config.toml
n_layer = 14
d_model = 320
n_experts = 128
experts_per_token = 4
d_expert = 32
d_shared_expert = 128
activation = "swiglu"
moe_layers = [0, 1, 2, 3, 4, 5, 6, 7, 8, 9, 10, 11, 12, 13]
router_score = "softmax"
normalize_top_k = false
routed_scale = 5.66
balance_loss = 0.0112
balance_bias = false
router_z_loss = 0.001
shared_expert_gate = true
init_std_router = 0.00886
lr_router = 0.000389
vocab_size = 32768
norm = "layernorm"
norm_eps = 1e-07
tie_embeddings = false
optimizer = "soap_variant"
lr = 0.00388
beta1 = 0.95
beta2 = 0.99
grad_clip = 0.5
batch_tokens = [65536, 131072, 196608]
seq_len = 1024
train_tokens = 438100000
steps = 3711
dataset = "wikipedia_en"
Below are experts of layer 8 (counted from 0) of a mixture-of-experts language model. Rows are named router (the router's row for the expert), gate (a neuron's input weights, with its number), up (a neuron's input weights, with its number), down (a neuron's output weights, with its number) and show model dimensions 80-159. Each number is 128 + 24 x the weight over its row's rms, rounded and kept within 0 to 255. Numbers have three digits each.
After each expert's rows: a language model's description of what the expert responds to; "comes before" lists some tokens at least twice as common just after its tokens as in all text. This comes from a sample of Wikipedia text that the model never trained on. Tokens count by the router's weight.

# expert 55
router:092165103145151131138157142108146088108157104142078139096113108139141173149131164099104120122116102128142082138158111119159135131149102146114104090091080132117118090135158092111136109117129127120104129083111111088091140090141111107184119145
gate1:076124139131076125148104139142144114121143149142126130128111125112137157160130163134140135140110113142123140134121132071114165141133164120133109115131136108109112121112144130128130110125194135107100167132115120103140151122141091148140087154
up1:161139132108153144115157126105142160128118106113138150139127140161141106130111086103129132119158147102144125099140126187167114096116109146119153149120112107120151144139127139110115150122092126163146076126124112172117104123118146109112160136
down1:174157086124139132134124072137094168123103175079157167132139118158129098105124143097089103116135113099117116141052130184121079140108176114139182128119145116117168124133147136135118124138101147134145119138151130145140122119151123098118164126
Digits and code punctuation. Hyphens, digits and symbols inside ISBNs, coordinates, measurements, chess notation and tables, such as 978-…-6, °E, 1:04.24.
comes before: "\n", " |", ")", "″", "N", "W"

# expert 14
router:073152112164140133141160138126162104101167111149129150113140100160136146144110173083110101063102122132138115177168117120164160130160127150101110110118129109103126104124167125068143104108099149112093100082119093115114155096142104090146111142
gate0:140100136149105114096156130110123177138144183105108087104131105169113115162116180105101137142167118151116187168114117175116107110127157119130120126137121115116094157088141124110103132119157111105149150109117092105129126103131120102180125103
up0:137131160159107093145154114092114143131100156130075086106127154137102128189130136119148143148085082114101136169105096128117150121135110095153107106119128161112091148092118120128137138143149138128152174108109125111099094105135107086137157120
down0:153125167117131115116105168152112132114144164111126083106113147156126152124146136143132139153134130156100129138138105059116142125158091088117142085132133135165197122108160124099102137140128151093168136155157106108099119090130147143102122153
Relative and subordinate conjunctions. Clause-opening words after a comma or noun, such as that, which, who, when, where, because, starting relative or subordinate clauses.
comes before: " he", " the", " was", " it", " is", " they"

# expert 49
router:098144106154139141131157162109144107113138129159129166121105123148131153149109136128117088122118083126159087151129106144149162150131111134086114126110086134090118112144164117085142117095108157133096110083097113135111144094154141135158109156
gate0:122140133147139158110187149093152133144181175108094142120125185155166116128125097145142126104112121109123157131145153080120151138088096142092118163164103118124144107164112118111128130166136164136114149111094133135110110119154119119108141142
up0:134119136114119102142101106144126113105100046175142125152143092075102135117140144137135140144128149154139138103141095225158129151166137124148137110096149143154108134110128130116127131111138088110139086156141088118170121134065156144133131074
down0:112136149110147136114128121129097101109126088147084136120156115144111132153079155096108109151098104158095109187130122087155115121088101116110115136115154126157116134101126121164156145129155149123123131187110161132122164171124142127136120134
Count and unit nouns. Nouns after numbers for time, distance or quantity, such as years, seconds, days, km, meters, million.
comes before: ".", ",", " of", " in", " and", " to"

# expert 12
router:103148114143142143183151147090182113098143109146119152105106120162153149156136153112079129128085134101143121148153130138154146135149100163099108103122076119094110102146133106110149092111091148081125102094087095136108140110129125091141104141
gate0:152134118156088092138133141118072127154103134137154093141110090154139101097170140157154115137122115096104127186137139142150121147149120149132128115111092104108127154085138111128123122135185107144094107169082152134180124150120183106129092123
up0:154132115159106098151131107097077088153129108143137078119140091160145084107184150181161125134136135118134122180123125139163141104141144142107128152118121113116145142078155111112129142146174091094087097158098162119160124120126173100088105126
down0:142167095112143129103118128149109147169127142105128148096137121113148185125155096152112133106106120141097153113159151143142129111096127123092114160104113134097114133131138106135130151117105128151111111124148136157130119099098110130154103078
Section and list markup. Line breaks, list dashes, table separator rows and heading equals signs that open lists, tables or sections, e.g. after heading lines.
comes before: "\n", "-", "|", "==", "===", "The"

# expert 5
router:118144114143142145170151155101145101127140097143098142105126091130171167135115151120101109110106100120135102139146122157146168165139101134118102110115101104076114114142155110107174090094121148113098120094074126132088133123137129094171074141
gate0:159098145126146119139152121146127142113163131192132143091147144100156141135121122136145112168208154145131131114138111103118134139148153170158122142141151123116118160136109094132129114142148115114098135121123148142103142104111163153160099154
up0:177099118098143131168148103186130141124158138179128159074150130112147154136138152109144122127180092168160123133151123131134114167112127156140131148121140127083124160122118114114128123173135113105103130117136178123085141091121152163155086169
down0:094139124153110142117082167142135095155080157102106150101111105171146117121157105132159097134194142134137168106154113097155187136145106101158152133145164111114111130124126117102120153115121146074130143096164140172113116126103165136138107126
Latin species-name endings. Final pieces of Latin binomial epithets and foreign surnames in species lists and tables, such as -ensis, -atus, -alis, -ić.
comes before: " (", ",", ")", "\"", " =", "i"

# expert 20
router:117146097152130146145151155121134116140165114144112139094101121129150129159108162108098114108073110071145113153135112175144154149126124142117101105086121088122098121176145117090149122100097148103111100082091115107114112108157099120147110141
gate0:134156091099164134140117138105141145081171136100133138136141114148149116129127111143142157137100081094120132091109113119130132125108089162164112129117138123143169140159128124094110137092121136097113165129128143101106121131102098126133123151
up0:147126076127164122148114126112115155100135125107131148145117111131125119131128154123150170156131089076112126075119100128116117119106111184171124118127144125133128115140112167101093139087141139115103143118160151095101128158109090128142133143
down0:112129147120132146109124130147135091107103120153154131127217128101138117112135123127153127149129140108091178108127084123121137116106107130157102092139119116149173122177156130128183122145191147126162196139133166090151088127146104150141134142
Occupation nouns. Profession nouns describing people, often after "the" or a nationality, such as politician, footballer, journalist, composer, author.
comes before: ",", " of", " and", " who", " (", ")"

# expert 17
router:103183094152145147142147149112156106128153118141099148079099112144157158164099139109127098098090116084134108157151111167149149157155116141128107103111085096102125112161164111090156108101094131123111096099093120119090139102167114096155101141
gate1:124130140156135167121140143194127126142127096137113189145126121149113133118118105115109107125120134129108106110138100101172158114126122126125180121128143171086098119137149079152126158088124090103134105156147125137069152113155139162138117146
up1:101121129171120161143111163151129097138121128147115112153106167146133126070085129109132099149129128137112164102130128113106143114102069108123126136118115116101098133111127131146101146139113112087123118159126144114144154114084093105111148142
down1:125125136119168104117132123158198145122165125170150150114132136125148149117129157082157126126122105080099147107199099131082132147115126128118127083078103127124137191141128156115110128118115118112159106130137150110144112129130082102157107129
Mixed nouns and punctuation. Sentence-final periods, table pipes and assorted nouns or names, such as electric, Pictures, Holdings, Helen; no single clear theme.
comes before: "\n", " The", " In", ")", " ", " He"

# expert 26
router:094179084151146153149153151113150112129157103148111138081109118143145163167101147109118112096083127101136104149148110159154149143148113136124103113096087091090111100144151111111154095107094147097090100094097125117103147114151111091145114116
gate1:158160081115152158115142118100160106119130104117157135106073151115124132126134144091115140117136101126122177120142126140148123134177146144133182130108149125141086107106131161175162165142154107128160136146180080087143126116152120090143155148
up1:132165128135112122156133098131183086087147126122159140119075138131135137125099136100134158126126131131142146146122102164164114098149123135178151148114154112074094107088159140188168156102131155155140130140128095093159142114136110095133178145
down1:120105142132156133124175158087127146126152138087170093161110136131133177106143180100153125166144140116082145162128176136128124141139101155088158159136145111143058152069105145126104117150095134163123166093183177114154098111119150116116071101
Country codes, institutions. Three-letter country codes and country names before athletes in sports tables (ITA, GBR, Brazil), plus institutional nouns like government, police, parliament.
comes before: " |", "'s", " and", ";", " (", " was"

# expert 37
router:077159112147150138164137142138129125106157102131119145109104118154153153148098159101117120112106120098161106158143129157136156151133117156118117107128101105090109093153150117104151079128120146100131109096100121117099146112153099109140112151
gate0:120175146139146095168105110103104130168117123139100085140150117113147131105073144165093143137134145112140143139120041147142128128165129145098107121136069146155171068132142169149142104126137156129125110154158112123121111131132114104125141135
up0:148145137113088168100138114181109084087123111147143158141156115181096109177179121071125126141124136125144106115140152118121120101111148112144191099115174094137118147124111106103152138120160117117165117131122096124151087121140124162101110110
down0:165119120120116174102072154084180146125124116120186105137128135139135120137096136085119119145129130145099146132096110152111115120143131138148136118128130160115124125160108110122128110127112124104160113140056157178110127126107109113120101180
Section headings. Wikipedia heading markers and heading words such as ==, See also, Early life, Reception, and pieces of species names in taxonomic lists.
comes before: "\n", "==", " ==", "===", " ===", " also"

# expert 28
router:085172106138133145136146159128150087109162113149108141082091103161159154148107157102115113095093113084140099133159112149163141156127114147129099114111083106096126100157151096084141100091102144116115102101098106108093122083158127099151099121
gate0:156165143091143137115150141132179115112098136133107203145138121123137139139115153123107110149107107115115102149119099131138126120109119189132117135151108110113164137170158102144126138153121142142158079105124135123119105122083146159109128143
up0:123130087162146129144142115138142093134155119140095108147149134120126054160076102118102127098152143098140146084128125135137080096153176091102146153113108104138102163081107133084148135091098134137132126095084089130163123142096162126149149136
down0:091153103095153118170111127139145176141133081120117119116135159137109121094104156115119137115162119083153115138165090178113132128138176137121123130140123122080100137087120132098119154131147131121098129132154192152115153135153105102089157119
Table cells and headings. Line breaks, pipes and number pieces in tables and lists, especially minor planet catalogue numbers, plus headings like Biography and Career.
comes before: "|", " |", " Win", "==", " Alpha", " 2004"

# expert 34
router:083155102145132141135155173103142089127145118153097150084123095160139135153125173096105115135131088107147096123181113162164126164132106152123103122118100101137105102158145100106153117106109142100099115095121095100110118104138110085156100156
gate1:074160152141129125135143151121135130090139114095144186137130124136121132122125126102109123146141119112126120133145119176125123140153167108138087131097099142117096113107125133156123137149139130122091133076150115134146109119124095158134129130
up1:096139129125126139133127153100145116075136089067111172143156134148138152124121133129136130123166160128097098120141131147125094124141167118165107118124134132103130099102104147155115125146157135115123149068159128129152087112132143134137143143
down1:099085166115153117129143141177121143133113127134095109151070139125175169120135114127113141081127091091130107165106124107100113145147124096163134093169140121120121106146141119105134104123137097150118120130145144140151126159092086123110143071
Numbers and place names. Digit groups inside long numbers and years, and US states or countries after New or United, such as 000, Carolina, California.
comes before: ",", " |", " and", ")", ";", "),"

# expert 59
router:101169098148140174119125139108140110129143094168099148091111102136156168137131145128134105071105088125163111155163129159144145132166111116104118119111094086108116100130161098115123107120122140112115103098096104118105149098126119134157109149
gate0:135121115176112117149129148130142140087106111114092163113134108143131128140156125140153180113160113133097137130082159123121136129132099153120146134154127151104075143184134091108082150122137132157119114093091151162111156139113112136108165168
up0:116088162124139151127129107124136092138182139160142085157153140125123165098088107120102088181127138127155125139175126099160142140121138099129127160100149121151182130081099140157136117133131116074159139157163106121155109113147150112129098072
down0:142151115146132126094106114165106092122119135149132144059133176147087122102121114134188122148124149102147153142114116159160173104122115122115115120116094139097130176157141195114134149127123126129137109096118153138081124122083172124128122097
Spatial prepositions. Prepositions of place and route and the following the, such as across, through, along, within, in the, especially in geography text.
comes before: " the", " a", " with", " his", " Coordinates", " its"

# expert 24
router:108141085141140142164135146131148105112130105153123142113132094159146149149107149099109098101103097125163093130147108171144163150141086143096103103109091092081111109166148124083155103109105141118116104105085114094114125118163104100168113144
gate0:140112139121074130137097131115130082134103115109101091110101121152126127124150137183120133096130144107078098127142113160144125094158128131130091142168123126096152136135131119118137100099150102131126112108128110080137143143166096123130128108
up0:130108150131085096140130135106140048142114100124143146115155127126132108158102152141121157117125135099132111078168127150117103111161152158161123151130144137126157125124117140112101138091120108144134117118147109096110147138156141147100118147
down0:141118129131147126151170093110124116157127124116108114115185130160079086103110066149140137092166121143121165154129162137123111110091136134128118137157098113128123090127148131148128112138135116129142133135138139133122129122176144097155090159
Surname endings. Surnames and their final word pieces in names, often in sports tables and credits, such as -ović, -sson, Wilson, Kendricks.
comes before: " |", " (", ",", "'s", " was", " and"

# expert 41
router:097176079154138148154158155117146083103145122139109124093114114137134161155104154112113103089103129100139102135151106153139146172136105151121102103101104092100106105150155109101148116103109141114109097100105112105095143112159122105154106121
gate0:101083139099116154158183139148138130110158106125151145164137140124153135181127161112111113151124083121148163141131127101161116129108129156161136126107113094111119156104145100110140126083131107091116105094095080121134157120172145090138130139
up0:107141108114106118130122100130087066102103118149110170123118103139094125162145131103152107131138122134159129115174117163161171131107095100143146148088162118145157116145129139108077157149140138150096100119160159146096092123132131119145107110
down0:108135123165152081075152109103172139131135147122141159113109127170144114116114136117073150129133184099106152148155148120121074114151161144111112092103110129132105140129104130100181123157141168160125131155120126147093136124114127113074142151
Quantity nouns. Nouns naming a measured quantity, mostly number before of, and also amount, value, rate, size, Rank, No.
comes before: " of", "%", ":", " for", "–", "2"

# expert 61
router:090154108131156161164140156094141119121147086156120153084099100130137149162102147111105122114109094129160111146137102175143168142132086159106113122114102111100126105154163122111127111119111148105118091081108076103101127110141096129149104155
gate0:114119142101154100159150115130141128106122136153138143129117139162114085129101105172097163148149110155137095172128121116088147125096169114093114085102091128161128106139106160149090131121137112116150131107161138135087103135140131099125108122
up0:124093110163092146094127103134106111124115123116092164154119107131132177137151122122143098141128107109093155122138149149175091146139156098166157147163155173102123158127127103130144148122121108161108148164125162147114144119152117171135164139
down0:142102140190147168099126138111177127129137170145130122137142123131125112099164135175103118122117107101148109126168153098105121139135119122125123134105176160144121098123085089166113144139147107124099095103120091133083134157179105144126120134
Place-type name heads. Final nouns of institution and place names, such as Park, Hospital, Church, School, Avenue, Museum, after a proper name.
comes before: ",", ".", " in", " of", " and", " ("